Weights of a small mixture-of-experts language model, trained from scratch on English Wikipedia: 8848 steps.
Below are experts of layer 6 (counted from 0) of a mixture-of-experts language model. Rows are named router (the router's row for the expert), up (a neuron's input weights, with its number) and show model dimensions 128-255. Each number is 128 + 32 x the weight over its row's rms, rounded and kept within 0 to 255.
After each expert's rows: "mostly gets" lists some tokens that are sent to it at least half of the time; "gets" lists some tokens that make up at least twice as much of what it gets as of all text. This comes from a sample of Wikipedia text that the model never trained on. Tokens count by the router's weight.

# expert 40
router [147 106 155 128 116 148 168 122 124 134 136 144  57 100 131 143 125 104 120 115 165 113 156 165  91 100 128  75 142 137  85 130 134  70 152 181  97 114  83 129  96 146 184 140 126  99 163 162  78 149 141 142 174 125 142 114  92  54 127 140 132 176 112 137 132 165 121 105  96 116 118 203 140 119 146 140 161 110 127 106  97 129 129 133 116 112 103 114 116 132  96 102 101 114 144 128  79 138 127 130 136 133 116 183 124 127 150 100 152  88 123 163 161 165 100 127 145  79  37 128 167 120  90 132 157 104 128 137]
up0 [ 96 165 157 177  77  85 136 104 105 127 155 147 119 170 113 103 130 154 160 161 149 104 142 195 125 174 158 119 113 145 119 169 108 192 139 164 125  75 140 136 151 107 163 126  62 139 131  61 136  97 154 135 125 182 171 145 158 106 149 149 121 176 143 120 110 146 137 129 133 136 172 107 118  83 124 103 150 112 116  88 173 112 112 122 120 110 142 100 128 117 156 128  63 131 130  98  85  72 166 117 102 155 102  85 106 185 149  98 138 102 142 107  95  98 155 135 140 111 131 147 130 154 111 130 141 168 120 124]
mostly gets: " &", " by", " By", "See", "with", " vs"
gets: " and", " by", ",", " in", " with", " &"

# expert 18
router [177 120 114 150 108 147 181  94 124  94 121 168 136  69 174 155 185 126 148  77  96 108 128  87 152 145 111 121 156 130 138 106 164 141 129 115  80 154 112 102 142 123 117 130 193  80 142 135 146 168 170 145  68 165 134  63  84 122  61  67  53  75 126 147 117  98 101  70 112 150 123 129  98  64 117  95  98 122 121 135 127 166 147 157  68  60 113  58 141 114 121 115 118 127 146 101 167  61 167  55 136  95  65 142 115 143 157  83 148 113  63  90 119  57 102 156  67 195 124 170 132 155 125 147 179  87  70 122]
up0 [ 83 142 186 163 143 119 135 193 122 154 117  68  32  68 160 106 116 128  85 103 182 112  83 135  83 124 153 165 119 132 172 164 117 130 143 103 154 135 142 119 161 116  85 131  80 139 170 153 115 142 143 136 181 176 110 199 145 117 111  80 106  98 105 149  48 154 142 108 101 174 124  70  60 115 135 177 146 180 164 126 165  99  98  96 130 139 142 129 178 125 188 172 152 143 105 151 122 183  94  55  92  87 132 126 114  81 117 143 152 146 122 152 102 156 102 132 125  99 100 122 150 128  69 184 134  96  95 175]
mostly gets: " he", " which", " that", " and", " it", " had"
gets: " to", " and", " that", " was", " is", " as"

# expert 22
router [168 160 136 126 131 155 114 139 128 125 163 136  68 175 114 112 125 124 146  97 137 163  89 109 116 117 127 139 120 139 106 103 143 141 139 169 111 105  87 195 113 146 107 140 121 144 146 169 105 109 160 138 117 140 162 127 105  99 129  95 116 182 120 159 138 107 112 176 145 124  77 204 201  65 108 116 155  91 117 132 127 157 111 108 108  95 110 132 117 166 134 171 173 132 142  94 111 109 154  40 143 180 149 121 166  81 158 134 131 145 104 134  79  79 176 166 143 123  18 191 137 137 154  78 151 127 124 106]
up0 [188  94 130 184  57 127 120 143 113 118 131 105 128 126 129 130 159 126 130 148 183 207 111 122 180  92 170 132 133 148 144 197 183 132 186 161  82 160  82 132 160 125 180 105 112 158  90 112 126 112 166 135  71  95 131 140 123 118 100 120 173  83 171 162 150 135 170 126 213 134 139 219 144 139  90  87 130 108 154 136 174 125 144 105 162  61 140 127 153 174 116 134 140  92 143 181  95 161 135 109 171 110 103 124 179 143 136 159 128 151 141  93 157  97  67 110 115 108 121 167 173 118 128 157 103  82  93 138]
mostly gets: "′", " a", "°", " Votes", " Died", " Species"
gets: ":", " a", "°", "′", " /", "″"

# expert 47
router [ 93 108 158 174 137 158  95 183 143 180 156 143 151 122 140 129 109 173 159  75 137 111 104  93 109 113 122 133 125 217 101 125 107 143  75 165 123 156 127 112 152 180 144 167 129 125 140 135 124  62 133 170 146 126  90 137 107 152 148 161 169 120 139 128  95 104 180 124 135 165 137 117 153 145 144  83  82 102 159 136  96 118  95 231 120  83 127 152  99 104 146 103 198  91 102 192 132 107 168  51 129 173 114 101 187 163 189  81 203  59 145 137 118 112 114 109 140 106 117 135 138 119 116  88 117 170 102 162]
up0 [149 197 110 118 101 103 115  76 120 146 136  91 175 139 151 117 133 168 136 134 145 118  90 118 137 106 117 105  72  78 168  84 127 108 141 151 171 116  81 137 123  94  71 200 111 164 136 156 111 169 120 124 107 135 116 111 210 138 110 102 121 127 179 121  78  87  94 109 127 160 138 184 120 118 193 112 151 125  93 110 135 107 140 175  92 161  72 156 122 121  76 152 159 131 143 111 141 131 111 185 120 117  71 141  79 102 148 153 113 188  97 148 171 102 141 153 127 143 108 172 138 130 162  51 154 139  73 152]
mostly gets: " by", ")", "\"", " By", "]", "”"
gets: ".", ")", " by", " of", "=", " |"

# expert 49
router [112 132  89 234 124 135 115 148 127  83 141 160 124 128 172 128 181 169 174 102 150 100 158 154 105 146  67 144 138 105 146 117 135 158 148 128 118  72  89 113 145  97 145  94 167 136  90 164 164  97 131 185 127  89 136 124 135 125 123 129 105 134 140 110 127 118 184 163  99 148 134 161 115 163 150 100 103  93 208 113  85  74 125 120 153 193  99 126 105 110 121 178 153  69 107 118 153 112 127 156  74 161 155  68 190 125 171 145  93 107 132  92 123  99 102 188  77  76  82 109 100  66 164  76  81 113 151 125]
up0 [135 186  91  50 149  84 143 118 159 170 194 120 180 126 114 141 147 123 145 122 136 146 112 104 173  77  72  50 166 125 109 100 123 164 136 137 116 108 114  70 150  96 135 146 146 162 183 152 143 113 107 114 159 119 150 142  93 208 122 110 128 160 142 130 142 136 110 121 112 135 137  80  99 191 169 154 207 151  78 110  87 134  71 170 114 120 149 137 152 140  92 137  74 150 136  97  95 147 158 149 100 129 125 145 165  99  75 152 143 138  82 123 120 109  96  87 161  43 137 169 140 100 120  76 107 133 146  61]
mostly gets: " (", "\n", "\n\n", " \"", " =", "\n "
gets: "\n", "=", " (", "\n\n", " =", " \""

# expert 33
router [121 145 146 147 132 164 123 153  75  89 134  67 113 156 185  77 107 133 163 148 114 159 164 106 119 147  97 101 183  98 108  93 181 120 132 113  91 109 106  80  93 143  82 128 111 162 151 100  34  90 129 164  73 160 169 120 138 147 133 132 142 111  64 195  67 160 143 134 101 140 147 122  99 107 190  69  77 146 166 121 146 145 108 162  86 134  50 150  91  84 128 145 113 123 204 219 146 122 147 133 121 134  16  31 151  82 143  79 146  99  92 148 160 127  92  87 156 100 129 151 166 109 103 115 134  82 134 167]
up0 [ 84 144 111 152 125 118 151 138 142 104 135 114 175 169  89 164 143 171 165 104 178 143 129  87 108 116 129 135 197 136 109 134 134 129  83  96 121 129 126 232 122 177 160 120  83 154 127 138  93 114 156 117 142 162 157 138  91 167 125 116 189  91  59 117  85 117 104 111 138 183 121 147 124 152 170 176 114 168 109 127 151 179  73 120  79  94 145  92 113 131 123 125 125 125 151 159 104 125 139 168 138 180 127 152 133 160 147  82  97  95 122 115 163 162  94 118  68 139 122  62  91 109 131  93 105 151 156 129]
mostly gets: " inter", "  ", " non", "pro", ">", " †"
gets: "  ", "-", " —", " –", " over", " which"

# expert 31
router [132 111 182 144 146 142  92 149 164 104 144 116 143  92 128 118 131 114 157  94 104 144 191 118 134  95  91  95 161 113 102 112 161 140 115  81 149 113 121 110 125 170  60 117 148 158 147 123 151 142 154 110 157 113 181 114 145 114 157 186 101 107 144 161 161  81 162 100 120 141  77 174 100 104 123 148 126  70 154 135 108 128  78 184 151 118 118 147  88 131 145  87 114 126 108 117  79 112 149 113 151 122 119 184 151 163 131  96 140 126  66  80 100 100 119 138  73  79 121 132 156 122 124 120 151 156 119   9]
up0 [154 152 126 123  68 132 113 158 110 147  92 186 105 114 140 148 157  92 165 115 133 158 151 144 119  73 157 118  64 141 158 108 124  91 118  92  99 120 137 131 154 134 123 133 112 126 138 114 180 115 121  92 189 144 174 127 164 103 185 105 128 117 137 109 107 155 193 160 201 210 145 117 153  97  82 118  99 158 137 130 126 142 139 108 136 138 134 160 117 165 143 151 156 140 158 141  91 134 158  90 163 163  90 168 163 188 125 105 143 150 157  34  90 129 167 128 115 113  70 103 117 130 116  94 147 165  83 127]
mostly gets: " German", "io", "ano", " USA", "nia", " David"
gets: "o", "a", "i", "ia", "u", "io"

# expert 19
router [120 109 125 133 156 147  94 157  78 110 116 152 140  90 161  76 160  86 168 116 115 152 135 146 132 135 164 116 137 125 112 172 108  98 159 104 137 115  70 112 117 143 136 181 186 132  98 112 105 158 158 155 100 126 122  57  87 149 112 144 156  76 175 169  97  80 159  54 123  99 103 152 110 116 152 132 101  94 163  73 145 116 154 123 174  93 145 133 134  98 109 116 125 101 134 119 118 149 179 155 127 134  46 134 137  97 167 156 181 118 113 123 153  98 111 119  89 143  99 133 137  73 120 119 169 140  87 120]
up0 [126 132 129  95 175 121 101  97  72 106 161  98  74  79 136 110 141  55  98 122 113 169 103 188 103 124 173  87 127  89  47 145 146  94 117 160 175  91 145 107 132  76 158 149 142 114 138  88 114 140 135 116  92 128 110 150 117 133 110 127 168 114 135 124 129 136 138 101 141 215 124 218  94 132  88 122  78 140 113 139  69 125 153 114 127  88  80 100 148 123 102 141 127 150 137  97 142 163 113 117  87 108 144 200 119 130 158 125 120 114 110 140  50 200 134 109 106  91 137  63 136 144 117 104 116  76 103 172]
mostly gets: " and", " but", " also", " or", " not", " as"
gets: ",", " and", " as", " with", "ly", ";"

# expert 56
router [159 193 189 141 133 115 208 129 108 133 133  73 136 107 117 102 133 112 152 128 136 100 160 137 111 111 143 126 142 125 146 116 124 142 104 117  93 117 155  83 104 160 134 116 109 172 132 129 104  63 167 155 161 157 128 164 101 125  85 151 148  70 100 146 132  92 165 171  49 151 121 145  74 133 138  90 103 144 131 113  90  66 122 172  89  99 124 152  85 133 160  80 110 117 126 145 137 125 133 140 122 127 121 164 127 119  73 120 165  68 139  79 149  80 173 166 117 136  81 118 133 146 129 193  82 160 130  96]
up0 [178 111 123 185 138 122 130 115 108 139  93  80  97 162 159 123  96 118 165 148 141  96 187 174 169 177  97 116 164 113 106  48 159 163  89 124 194 115 116 134  28 110 203  68 104 110 103 162 141 108 120 162 204 105 148 112 142 113 125 165 103 141 119 103 128  95 139 109  94 157 103 160 122 117 114 145 160  97 106  74  93 101 140 153 103 147 136 128  80 121 144 132 148 194  80 174  79 122 112 162 132 137 125  79  59 105 162 157 126 142 158 148  78 107  36 129 140 115 143 153 203 137 104 108  88 132 107 156]
mostly gets: " 3", "1", " 2", "3", " 1", " 6"
gets: "1", "0", " 1", "2", " 2", "5"

# expert 60
router [153 102 177 208 151 140 109 138  59 108 150 166 200 126 141  97 145 129 118  68 124 108 196 135 100 155  96 103  94 130  62 133 147 132  96  95  48 108  92 146  58 158 109 104 182 136 120 170 101  73 128 180 135 115 127  73 102 195 161  77 149  64 117 140 138 141 149  20 124 134  89 105 156 121 194 134 105  87 159  70 126 131 138 159 160 176 122 127  67 124 120  90 134  78  97 183 147  67 110 117  91  74  96 122 143 116  97 110 156  66 108 113 145 129 123 107 120 128  85 140 117 173 121 146 163 139 111 163]
up0 [172 145 161 118 110  97 159 139 116 120 130 139 102 118 131 127 138 131 116 124 135 147 123  82 114 137 162 109 129 104 135  95 141 126  95 104 148 170 146 149 119 102  88 142  78 111 121 153 129  89  84 142 165  85 135 157 108 120 163 164 140 105 108 157 165 136 105 149 117 133 131 146 123  85 155 116 124  83 159 169  95 137  67 112 125 117 103 102  95 101 130 148  75 144 134 127 122 146 150  75 213 177  98 129 119  73 126 156 190 147  78 163 156 105 126 152  94 145 151 144 144  67 156 159 136 141 141  76]
mostly gets: " \"", "\n ", "\n\n", "\n", "\"", " ("
gets: ".", "\n", " (", "=", "\n\n", " |"

# expert 15
router [139 106 181 126 191  94 121 162 144  61 136 184 117 142 117 104 148 121  79 141 170 160 140 100 132  63 112 131 111 191 140 138 208 128  72 107 147 109 147 106 168 129 101 118 127 149 148 103 165  83 151 155 139 134 121 135 174 144 164  97 137 111 160 114 141  98 114  51 143 118 139  89 115 145 137 139 104  55 137 144  69 110  46  96 103 118 162 111  73  91  92 108 100 130 177 185 143 113 115  92 154 142 124 163 130 194 116 109 136 134 128 128 139  92 142 124 151  91  84 142 194 175 123 184  99  96 105 111]
up0 [131 146 153 137 185  83 142 124 125  55 136  79 152 154 142  99 153 118  99  56 146 155 100 156 101 130 116 130 119 159 166 178 105 167 115 149  56 129 127 122 122 159 129 120 128 142 128 160  85 167 176 112 132  99 137 128 153 141  54  88 124 146 150 141 163  99 121 121 189 112 122 110 109 104  82  96 142 195  78 123 147 135 145 250 130 110 131 137 143 163  83  94 137 157 108 109  82 103 103  98 171  77 140 123 146  88 218  75 146 131  89  97 138 121 118 101 140 198 105  61 169 159 121 117  93 109 155 132]
mostly gets: " JPL", " Jr", "OS", "ić", " III", "?"
gets: ")", "E", "L", "a", "D", "i"